python train.py --num_hidden_layers=12 --hidden_size=256 --n_experts=128 --experts_per_token=4 --d_expert=64 --d_shared_expert=128 --hidden_act="squared_relu" --moe_layers=[1, 2, 3, 4, 5, 6, 7, 8, 9, 10, 11] --router_score="softmax" --normalize_top_k=true --routed_scale=2.5 --balance_loss=0.000299 --balance_bias=true --router_cosine_scale=20.0 --shared_expert_gate=true --init_std_router=0.0251 --lr_router=0.00074 --num_attention_heads=2 --num_key_value_heads=1 --head_dim=128 --vocab_size=32000 --norm="rmsnorm" --norm_place="pre" --norm_eps=1e-06 --positions="rope" --rope_theta=10900.0 --rope_fraction=1.0 --qk_norm=false --attn_scale=0.0884 --tie_word_embeddings=false --parallel_block=false --init="trunc" --init_std_qkv=0.0207 --init_std_o=0.00422 --init_std_up=0.0207 --init_std_down=0.00422 --optimizer="muon_variant" --learning_rate=0.00575 --beta1=0.95 --weight_decay=0.031 --lr_head=0.00671 --max_grad_norm=1.0 --warmup_steps=200 --schedule="wsd" --decay_fraction=0.697 --decay_shape="linear" --final_lr_fraction=0.0 --batch_tokens=32768 --max_seq_len=1024 --doc_mask=true --train_tokens=287900000 --max_steps=8787 --dataset="wikipedia_en"
Below are experts of layer 4 (counted from 0) of a mixture-of-experts language model. Rows are named up (a neuron's input weights, with its number) and show model dimensions 128-191. Each number is 200 + 30 x the weight over its row's rms, rounded and kept within 0 to 999.
Before each expert's rows: "comes after" lists some tokens at least twice as common just before its tokens as in all text. This comes from a sample of Wikipedia text that the model never trained on. Tokens count by the router's weight.

# expert 43
comes after: "==", " |", "|", "-", " (", " Total"
up0,216,179,196,281,206,208,221,185,189,214,133,165,155,214,181,195,275,200,243,199,148,227,197,244,261,193,149,225,212,212,234,159,199,174,152,243,222,234,199,197,169,171,203,187,197,166,184,185,215,238,188,195,197,269,217,192,204,188,197,236,168,216,228,175
up1,206,159,221,204,216,185,170,128,184,204,258,257,211,233,154,244,188,185,205,209,178,192,170,212,181,177,242,186,195,224,248,156,261,208,214,200,222,235,199,197,222,228,220,280,205,209,164,219,134,206,179,205,223,216,146,207,238,212,214,167,221,153,161,237
up2,173,231,190,224,247,194,194,220,147,212,216,223,164,200,196,193,210,183,174,170,186,167,253,201,220,208,187,224,210,167,136,268,222,154,141,244,205,205,196,213,209,172,173,188,240,204,216,192,139,227,267,162,205,186,233,142,202,165,137,228,221,215,175,273
up3,252,199,222,223,197,208,214,181,169,220,201,224,241,187,233,188,214,229,234,147,212,190,262,234,181,235,195,204,306,177,194,247,208,187,183,208,183,168,166,217,203,197,168,167,176,164,213,198,199,236,213,199,269,247,189,202,202,266,137,193,203,219,199,147
up4,153,196,235,158,162,152,223,173,210,123,195,183,195,211,270,209,202,197,188,175,178,217,179,241,203,221,147,201,197,195,190,194,191,199,243,217,164,209,219,211,218,216,146,149,121,210,199,227,187,184,195,228,258,215,175,204,235,226,166,162,228,223,178,218

# expert 45
comes after: "–19", "/", " (18", " ", " 17", "-"
up0,251,137,195,176,200,232,203,199,239,238,215,209,209,228,189,221,184,178,211,182,138,200,179,236,234,221,172,212,114,172,152,149,221,221,217,217,253,286,238,242,233,217,160,209,186,246,186,212,198,253,217,191,179,153,207,215,186,182,223,215,231,194,164,215
up1,229,222,158,235,214,212,232,262,168,160,197,210,215,232,214,213,215,174,220,194,189,190,198,217,169,191,192,177,183,237,210,220,252,223,251,194,201,217,180,181,195,196,245,187,165,178,214,211,225,226,220,194,189,194,226,188,167,217,115,189,237,176,182,172
up2,126,198,223,241,242,289,227,229,202,179,208,207,180,184,237,206,259,225,232,204,201,194,229,169,239,256,216,229,218,243,226,237,212,227,210,218,195,193,170,222,237,146,190,229,190,223,218,217,184,207,134,222,202,194,196,179,204,208,190,237,270,245,227,157
up3,256,203,206,207,231,177,216,178,210,173,165,192,162,163,209,180,233,241,162,196,187,220,171,120,223,148,199,170,252,188,210,203,193,172,196,257,219,175,179,213,227,160,208,185,256,211,236,225,201,215,187,220,203,175,248,227,192,185,202,200,195,155,153,213
up4,194,146,177,189,186,188,236,219,250,203,189,225,190,179,174,153,199,242,148,210,212,228,246,163,192,197,201,170,174,193,178,190,238,195,181,182,219,160,200,201,210,194,182,259,212,206,192,238,159,174,209,241,184,223,203,178,180,208,192,212,197,224,195,208

# expert 118
comes after: "==", ")", "===", " ==", " =", " ==="
up0,202,216,192,180,185,243,235,219,169,230,246,187,220,210,204,241,183,215,208,245,220,149,208,205,202,205,216,241,190,238,229,209,200,232,187,226,205,213,208,170,244,176,218,248,222,172,178,160,161,211,195,205,188,210,191,195,223,204,201,207,200,197,236,202
up1,157,162,211,245,239,222,189,222,194,187,143,202,216,174,212,140,180,193,189,189,171,194,158,175,159,170,212,271,218,156,224,228,149,187,203,220,159,198,209,237,215,227,203,192,184,159,197,212,179,243,240,177,200,226,175,188,236,161,213,240,277,194,189,216
up2,180,178,207,185,205,226,221,228,138,207,194,211,196,209,201,184,208,226,231,161,200,149,176,194,169,248,217,239,240,180,165,251,200,207,188,198,191,259,240,194,203,251,241,202,214,195,204,204,217,233,235,195,228,226,199,177,250,204,196,217,186,155,227,231
up3,239,210,210,196,240,206,163,171,224,206,178,183,206,200,186,212,207,242,240,183,187,208,203,130,189,242,215,161,206,166,220,201,178,200,212,187,213,221,153,182,179,183,188,249,185,204,175,232,183,193,173,229,238,208,196,157,266,155,261,165,213,151,200,171
up4,162,196,254,196,220,207,131,230,245,244,191,147,213,154,145,190,232,230,159,203,171,135,245,211,196,169,198,212,177,207,184,150,211,252,179,220,184,231,171,177,173,225,168,224,189,204,159,182,245,213,225,205,143,195,224,185,192,236,199,205,214,248,166,211

# expert 117
comes after: " |", "---|---|---|---|", "|---|---|---|", ")", ";", "|---|---|"
up0,200,234,175,151,216,230,206,220,236,210,208,132,173,213,202,182,165,197,169,147,182,162,155,193,210,141,235,175,176,230,171,177,232,207,227,171,211,196,178,225,214,172,188,181,193,213,217,195,242,212,238,187,161,172,241,231,168,215,181,217,231,213,202,181
up1,202,214,246,186,200,164,210,227,143,198,179,172,220,228,181,214,146,195,174,179,232,167,187,244,232,191,199,228,185,287,234,197,162,172,162,216,222,204,155,207,207,175,131,185,227,196,151,198,188,203,104,158,197,204,150,132,212,206,218,149,208,207,223,250
up2,194,210,202,191,191,177,153,230,179,213,220,243,259,246,196,206,177,260,211,221,215,194,214,194,224,276,207,236,189,126,166,213,164,274,199,180,175,169,166,212,186,207,220,187,139,218,200,241,157,226,196,214,187,195,211,140,214,204,224,200,209,193,205,195
up3,214,192,246,232,168,247,189,200,189,146,116,187,175,173,209,231,167,209,232,203,164,141,194,203,163,170,239,249,206,187,200,204,171,222,182,184,196,159,232,200,160,163,202,205,232,175,205,153,235,249,222,184,170,209,200,131,228,204,174,237,186,153,198,211
up4,205,223,193,218,223,194,165,225,216,190,153,174,204,220,203,183,84,224,211,169,178,164,214,164,222,247,213,212,220,238,136,162,175,145,182,179,257,227,177,147,164,210,242,229,201,227,212,204,213,153,221,184,210,225,179,171,227,219,256,233,176,127,203,198

# expert 23
comes after: ",", " to", " is", " was", " are", " can"
up0,201,122,192,259,219,170,283,224,195,213,165,211,223,249,212,196,217,160,138,175,177,210,192,229,223,157,246,217,207,167,205,166,104,197,188,225,179,255,220,197,212,197,206,182,204,160,233,206,207,217,162,171,220,185,179,169,226,169,192,232,243,163,202,131
up1,179,225,213,236,188,213,173,246,206,205,170,204,234,180,209,248,243,194,154,221,228,204,183,262,197,185,243,156,157,219,265,207,197,222,200,104,192,127,180,189,155,176,222,199,180,213,239,219,214,188,216,292,219,262,214,232,168,209,194,150,205,166,234,242
up2,231,184,146,217,226,200,210,214,240,183,220,205,268,170,168,175,209,237,154,255,198,195,194,211,200,159,151,222,213,201,154,226,235,174,187,191,206,231,191,183,190,176,240,143,221,185,203,168,179,167,244,245,145,216,218,193,255,182,150,192,213,239,166,203
up3,173,228,185,179,175,197,199,215,280,178,184,155,155,175,215,177,201,197,254,212,206,212,193,156,235,231,202,175,222,226,185,204,164,160,241,183,145,130,251,217,187,180,221,246,274,155,240,194,256,184,167,203,219,183,188,250,249,197,231,202,243,146,199,203
up4,191,216,238,207,165,221,195,187,238,224,179,240,195,243,259,220,188,231,168,222,236,177,181,151,187,205,204,227,210,212,203,170,212,197,203,194,207,158,191,170,209,232,206,192,212,196,161,169,154,200,209,194,168,197,166,159,173,180,161,168,228,183,173,179

# expert 124
comes after: " ", " 0", " —", " 1", " 2", " 3"
up0,213,162,219,230,173,114,195,217,197,170,185,193,213,222,232,176,249,230,192,182,192,209,166,153,186,278,185,180,232,220,181,224,260,224,211,248,166,189,183,234,230,191,253,189,156,197,230,255,125,200,252,217,227,167,242,225,226,110,218,217,195,207,190,185
up1,223,224,187,214,164,149,233,197,170,162,161,159,179,230,190,194,208,211,153,181,184,213,179,172,219,158,235,163,248,201,190,257,184,228,201,260,210,255,171,244,205,149,184,211,195,180,198,256,236,167,183,204,159,181,122,185,218,240,241,164,141,213,187,172
up2,212,233,214,209,219,212,166,161,221,190,213,195,184,183,177,218,220,162,232,203,179,218,186,227,146,185,169,213,166,212,135,201,174,225,254,196,203,168,203,187,202,216,216,197,213,193,192,248,193,235,192,190,180,205,199,190,201,196,242,151,154,141,195,235
up3,243,250,161,148,167,268,159,240,211,206,184,169,226,197,204,227,205,162,182,222,164,240,149,200,178,181,205,186,211,253,195,185,142,196,203,214,268,202,205,229,180,193,218,189,186,175,226,222,166,219,227,219,217,273,186,194,211,237,187,193,171,185,179,232
up4,160,138,156,224,235,205,230,199,137,169,172,181,213,152,162,204,224,168,213,186,184,184,174,198,176,145,171,235,209,160,246,222,249,168,200,216,224,213,246,181,184,223,190,156,199,157,169,217,241,232,222,186,219,221,181,222,201,173,209,240,205,221,210,210

# expert 57
comes after: ".", "3", " 0", "2", "4", "1"
up0,175,259,158,172,226,200,194,252,225,216,243,167,190,190,227,234,212,251,183,201,231,211,173,196,185,165,218,202,200,235,148,211,228,221,228,235,222,210,172,169,222,212,216,186,226,187,189,173,214,159,211,261,181,188,182,148,207,156,150,188,187,227,204,196
up1,213,158,187,189,207,179,227,234,151,246,158,234,229,158,189,204,230,187,176,211,206,227,186,239,164,210,168,180,174,284,202,226,180,167,213,204,224,167,149,178,197,216,289,226,181,210,215,165,226,171,196,228,218,186,190,173,187,216,255,192,245,206,225,173
up2,209,209,196,210,143,246,202,235,227,254,250,199,192,237,173,245,232,261,204,198,177,212,220,177,206,178,174,226,141,190,177,213,220,193,262,160,173,224,222,183,184,173,220,172,172,166,217,242,216,158,213,256,206,198,193,170,197,193,214,144,191,188,205,183
up3,190,231,189,206,171,187,144,207,191,202,214,176,169,179,172,209,180,194,175,229,217,240,204,167,229,197,229,206,260,167,123,161,181,227,219,197,205,205,166,221,171,243,194,221,215,141,155,203,194,226,224,161,235,253,190,182,241,197,232,245,177,214,195,226
up4,170,201,214,199,147,211,199,248,213,188,250,196,185,236,210,217,209,280,287,190,213,219,241,246,211,202,130,227,158,201,163,161,118,205,147,240,176,247,176,165,216,135,210,210,138,216,254,217,204,170,217,218,198,205,249,173,204,138,198,197,171,183,173,196

# expert 70
comes after: " the", " a", " his", " American", " and", " former"
up0,231,142,227,196,223,244,225,149,196,213,203,175,248,229,210,197,158,161,223,211,240,232,187,224,231,225,193,242,228,190,179,201,104,212,210,179,204,182,241,170,215,235,261,228,219,156,217,212,190,200,214,247,212,174,216,215,251,185,157,256,238,242,210,169
up1,143,161,192,215,216,140,219,200,191,202,212,197,167,221,220,165,241,187,170,184,185,187,217,192,239,194,221,233,237,220,126,249,197,172,226,187,273,195,161,200,209,186,159,161,171,220,197,224,165,195,249,211,215,212,217,187,226,223,183,214,163,198,196,205
up2,184,190,156,196,245,219,163,220,180,188,136,204,214,195,261,203,173,213,171,165,203,218,154,209,213,169,213,153,235,225,161,203,160,173,177,222,197,166,213,227,219,182,200,200,165,198,172,219,229,245,240,194,159,235,214,178,208,229,231,233,177,217,150,217
up3,178,227,175,206,187,230,196,188,214,249,217,185,171,196,187,165,206,180,170,206,184,156,162,252,249,158,190,163,211,125,171,237,238,245,222,259,242,175,213,181,179,168,226,209,222,241,226,215,189,139,175,189,193,231,198,190,154,265,168,194,179,151,209,157
up4,184,126,174,198,212,192,217,189,174,161,163,225,174,166,222,185,207,146,176,193,160,204,194,213,165,188,234,260,226,176,162,227,189,232,214,182,189,184,212,197,185,148,201,217,220,181,151,164,223,214,192,220,224,254,200,219,208,156,179,204,176,165,228,213

# expert 11
comes after: " the", " his", " a", " The", " its", "s"
up0,220,253,179,203,181,226,158,171,236,240,229,188,183,179,195,200,164,162,199,198,202,213,253,171,227,175,195,238,180,208,184,230,214,201,239,163,199,199,192,163,260,242,218,158,188,195,188,169,193,200,197,222,166,204,186,241,241,169,247,192,179,174,163,189
up1,235,172,234,207,244,188,245,216,198,197,153,232,128,182,259,203,202,163,124,203,225,162,167,175,238,210,221,223,193,166,265,216,167,162,128,170,188,183,208,205,217,173,198,199,238,211,168,202,185,204,166,184,206,200,147,191,236,213,257,133,164,198,137,167
up2,187,178,174,165,203,195,159,194,184,187,131,176,213,176,220,209,201,189,166,201,230,209,232,140,181,238,211,165,224,217,195,186,213,205,226,197,238,252,149,153,189,197,141,225,236,256,247,180,168,185,185,236,162,209,221,195,186,166,164,198,183,133,258,171
up3,158,226,221,228,191,195,217,208,227,193,184,191,165,243,192,150,203,180,202,195,195,170,219,222,157,164,176,201,239,189,207,193,161,262,204,208,164,155,219,176,250,225,229,169,210,257,241,178,171,192,186,211,197,231,254,220,184,195,211,240,173,221,253,244
up4,181,207,186,218,188,215,182,237,236,180,184,164,188,173,181,77,221,133,261,238,198,178,269,157,218,213,178,210,179,219,191,200,196,212,233,186,170,267,256,196,200,195,188,227,279,207,205,216,216,248,194,187,196,195,167,117,233,127,183,208,238,209,237,209

# expert 5
comes after: "-", "\n", "Species", "|", " •", " Years"
up0,214,199,181,204,205,159,215,228,209,198,178,168,224,165,171,124,211,189,233,147,184,229,186,177,153,219,206,189,205,212,215,267,149,215,230,146,164,206,199,198,238,160,168,183,204,162,213,196,194,153,153,207,176,214,212,155,223,178,157,198,211,232,201,206
up1,192,184,185,228,196,216,232,181,170,185,178,195,238,224,217,217,197,220,170,146,230,168,197,170,181,257,180,231,216,221,180,237,217,224,249,176,137,202,215,214,177,225,172,253,206,208,213,237,174,170,171,210,253,203,231,185,216,171,192,209,256,230,211,188
up2,209,180,176,195,202,232,156,186,201,253,224,220,178,215,171,174,166,146,226,262,183,125,203,257,204,132,192,216,190,227,188,217,144,174,209,213,220,157,187,188,176,251,250,202,226,196,186,201,214,214,196,207,215,162,168,208,228,231,231,215,191,216,238,219
up3,193,223,193,144,233,171,188,250,233,205,203,250,149,148,151,193,217,245,226,149,183,173,194,168,189,195,222,164,160,158,245,154,147,223,146,206,181,230,231,193,215,215,206,193,273,216,166,170,222,175,193,235,169,192,198,227,211,206,197,253,225,224,250,188
up4,222,184,155,215,175,211,183,178,172,159,260,212,228,244,189,205,203,173,251,193,205,176,152,175,186,169,190,199,235,157,236,257,208,161,184,175,208,289,220,219,205,223,252,208,180,219,210,187,218,193,217,204,172,246,119,239,160,169,212,268,234,173,187,199

# expert 6
comes after: "-", "|", " •", " (", "W", "E"
up0,177,192,221,199,157,190,179,172,192,210,211,218,230,202,156,213,208,187,156,215,204,256,199,212,177,216,175,198,165,239,169,183,207,176,232,197,198,260,177,184,166,211,207,200,206,200,248,168,185,201,116,209,183,208,182,255,202,218,192,151,206,160,220,189
up1,142,204,221,201,180,164,247,200,211,201,215,194,225,196,161,213,152,194,200,220,208,222,165,235,218,164,161,169,260,184,210,181,197,243,146,187,246,215,198,197,199,155,138,157,211,248,234,187,177,184,202,233,169,253,201,202,168,207,217,144,229,264,208,186
up2,247,190,265,147,224,217,184,140,242,98,181,204,188,198,193,168,173,174,213,206,173,172,176,180,190,223,227,119,202,137,196,166,158,234,206,184,238,260,122,143,188,217,185,198,203,266,256,198,196,187,232,196,210,217,211,192,240,149,212,221,192,192,182,201
up3,175,160,160,237,202,232,200,184,202,200,224,142,188,161,199,175,210,191,186,233,180,117,169,159,241,165,216,186,175,197,213,203,234,187,204,232,203,176,208,233,191,236,190,182,209,231,229,215,239,246,250,264,180,201,175,181,211,228,207,185,156,197,151,222
up4,186,195,236,191,187,174,160,195,259,156,169,155,195,232,192,139,168,246,154,248,247,222,236,185,247,206,175,237,216,205,255,176,177,195,203,200,172,188,171,238,167,177,199,159,233,200,167,221,234,204,214,206,193,180,214,191,234,197,196,227,239,189,241,202

# expert 82
comes after: " ", " 0", " %", ")", " Votes", " 1"
up0,204,163,132,212,255,168,176,161,145,185,224,189,202,204,241,216,240,228,161,144,218,184,214,238,200,150,192,170,189,214,201,166,168,224,270,202,158,189,196,194,191,215,242,228,149,157,247,189,148,192,195,152,158,203,197,227,233,200,225,212,188,191,177,228
up1,177,196,236,186,155,162,146,200,199,183,269,196,210,202,256,244,201,197,210,160,166,198,195,200,248,227,188,230,199,215,233,138,164,154,217,198,161,249,175,155,195,185,177,138,210,208,208,202,224,198,206,241,227,238,177,166,155,199,200,184,167,158,254,184
up2,242,179,189,140,184,166,199,158,212,198,211,230,220,187,228,206,218,243,131,205,194,240,177,214,236,152,212,156,196,199,216,198,198,198,177,193,203,165,170,228,233,153,194,186,178,204,161,209,241,200,179,218,183,218,208,140,199,179,229,172,220,220,228,195
up3,229,223,153,166,175,224,196,193,183,230,231,135,235,200,208,185,186,172,221,211,197,215,232,254,247,261,195,236,206,233,217,199,176,192,210,230,164,224,203,198,233,183,214,270,255,161,175,232,216,232,181,256,153,228,233,233,161,137,233,240,166,210,206,199
up4,188,188,181,199,174,207,93,207,227,225,236,224,269,181,201,232,173,230,199,178,199,201,241,139,186,208,223,195,197,209,194,192,124,238,187,205,230,157,193,218,162,234,228,245,232,153,257,205,164,237,241,200,225,226,205,191,196,197,212,230,237,214,274,187

# expert 90
comes after: " |", " 2", " 1", ",", " 3", " 4"
up0,238,208,197,229,187,198,186,190,160,176,242,189,195,202,207,198,179,147,194,214,203,187,168,183,184,211,138,174,237,183,143,129,174,211,201,171,201,137,243,244,166,239,121,208,180,193,214,204,216,154,209,181,274,206,152,196,181,179,209,140,174,166,223,243
up1,229,194,232,205,133,201,233,221,195,137,161,179,155,188,213,195,178,176,212,208,270,224,215,211,173,205,179,211,220,243,223,208,197,235,252,189,200,217,174,114,194,189,177,154,236,190,207,150,219,187,239,158,194,210,247,224,187,172,169,228,206,217,160,187
up2,215,227,200,157,215,177,165,177,195,172,207,204,174,206,263,148,161,137,219,150,212,208,199,173,192,151,189,216,230,182,228,215,215,185,130,157,137,186,225,227,164,199,161,255,227,201,154,191,227,168,196,211,196,201,212,166,203,177,131,147,209,166,179,209
up3,195,262,253,153,177,257,155,211,201,189,214,186,217,261,215,212,178,175,226,176,222,195,202,199,188,189,227,179,205,230,184,218,214,249,234,166,236,199,180,208,162,215,202,214,203,194,235,195,218,245,131,218,217,204,181,211,204,220,207,135,193,197,201,194
up4,217,114,236,214,242,202,182,216,195,162,215,223,214,200,229,215,212,229,205,204,170,238,213,132,170,239,246,213,177,171,167,240,138,193,230,215,200,186,136,161,160,237,196,140,180,152,199,206,184,240,241,231,191,181,220,216,216,151,197,206,176,177,206,261

# expert 53
comes after: ".", "\n", ",", " \"", " (", " and"
up0,197,213,201,192,192,182,182,293,120,172,216,193,200,224,201,149,210,190,181,157,190,120,203,145,185,193,163,190,187,247,180,187,190,210,185,247,252,233,212,205,192,187,176,235,215,206,180,121,239,171,167,225,216,195,215,202,227,246,227,185,163,269,224,230
up1,182,205,195,224,184,202,238,231,179,185,243,230,253,164,184,246,200,141,189,160,167,182,203,179,170,210,183,176,177,179,222,234,169,180,197,177,182,203,170,188,223,167,170,192,207,219,144,211,237,201,190,187,162,245,177,139,251,151,207,127,206,199,140,172
up2,188,231,158,179,229,187,184,187,206,161,202,191,186,193,250,237,194,228,227,142,157,197,192,248,226,169,181,196,146,176,185,227,207,198,205,231,102,200,193,219,214,146,203,172,179,233,199,243,194,166,192,190,211,183,213,269,168,194,201,220,202,150,261,219
up3,224,212,287,194,180,188,238,159,212,165,195,198,232,195,225,240,139,202,181,247,172,179,215,157,224,200,196,171,191,180,207,147,168,214,205,184,144,204,190,192,227,217,139,231,227,178,207,215,191,201,193,236,174,212,187,180,261,137,225,195,175,209,162,207
up4,274,185,234,223,206,181,196,254,161,155,245,154,225,245,210,139,213,191,168,139,196,218,219,254,156,211,190,182,211,164,227,200,195,182,158,252,196,189,177,183,211,217,197,217,223,152,207,163,197,155,206,249,269,217,188,176,228,224,215,209,129,161,194,181

# expert 88
comes after: " to", " in", " a", " with", " for", " of"
up0,216,193,179,234,236,254,129,178,163,196,191,178,197,202,246,250,211,181,194,253,217,197,237,206,209,176,194,204,197,166,177,201,211,187,143,190,219,213,221,250,222,158,206,196,195,220,177,221,182,140,226,218,167,213,174,234,241,213,205,158,199,117,141,159
up1,231,189,187,251,214,156,191,198,211,205,153,234,200,208,217,157,236,264,215,223,265,216,231,237,231,227,181,220,145,126,187,260,231,309,210,205,211,209,204,221,188,197,165,178,208,231,205,217,159,170,190,264,200,182,232,197,221,228,191,236,185,241,196,181
up2,185,246,198,224,167,247,182,225,233,245,213,260,220,194,250,186,203,207,207,201,264,222,198,235,174,193,196,220,238,227,145,202,290,234,194,217,267,183,171,186,161,165,269,146,287,187,165,220,166,136,237,242,211,188,250,210,224,179,201,241,218,204,164,178
up3,142,247,227,195,137,216,204,234,204,223,155,222,193,114,180,167,180,214,247,222,190,112,230,148,195,219,193,211,166,198,219,230,158,176,172,166,211,215,143,203,158,275,186,162,214,194,149,179,193,204,180,188,174,188,172,196,198,261,251,202,174,228,218,246
up4,165,194,234,219,184,172,214,224,204,229,224,198,196,197,214,200,230,198,249,210,184,164,180,226,230,155,176,212,197,166,159,208,167,181,191,175,187,201,246,193,209,229,257,211,190,178,167,212,175,165,180,203,232,209,198,217,165,170,187,141,202,232,181,167

# expert 42
comes after: " (", " the", " \"", "-", " of", "|"
up0,218,161,207,200,177,222,247,222,194,174,184,226,194,207,190,259,234,196,196,249,171,230,149,228,225,228,198,225,224,213,141,197,198,234,234,240,214,241,174,248,215,147,183,175,142,207,187,251,219,186,229,215,224,156,192,229,231,155,211,177,254,200,183,182
up1,147,164,153,195,208,147,191,164,266,231,210,231,207,222,198,151,263,226,172,239,203,276,150,244,156,196,254,198,140,192,214,245,209,200,182,182,215,211,184,188,222,252,247,212,193,166,172,216,213,228,212,210,208,201,185,234,194,215,181,190,166,173,211,164
up2,240,242,233,247,199,213,205,208,226,156,226,197,181,215,213,119,248,181,185,223,148,198,214,237,203,170,234,196,241,199,271,259,210,259,275,182,177,148,196,261,200,157,197,190,154,218,171,225,198,228,244,174,214,204,223,227,187,177,173,202,162,206,167,186
up3,201,240,200,222,193,232,164,214,201,204,218,197,152,178,195,218,254,223,183,174,208,163,213,210,158,196,186,144,179,124,231,190,216,178,178,245,131,189,208,203,197,184,166,251,133,188,222,211,174,131,201,231,175,254,236,183,182,230,161,155,239,162,254,215
up4,149,236,190,186,177,176,182,180,162,211,205,200,232,146,178,199,173,190,177,200,191,174,159,173,127,178,233,192,206,194,196,165,212,185,230,157,232,213,226,169,213,186,228,182,158,173,178,147,246,163,238,192,226,240,167,188,235,201,167,167,218,219,223,210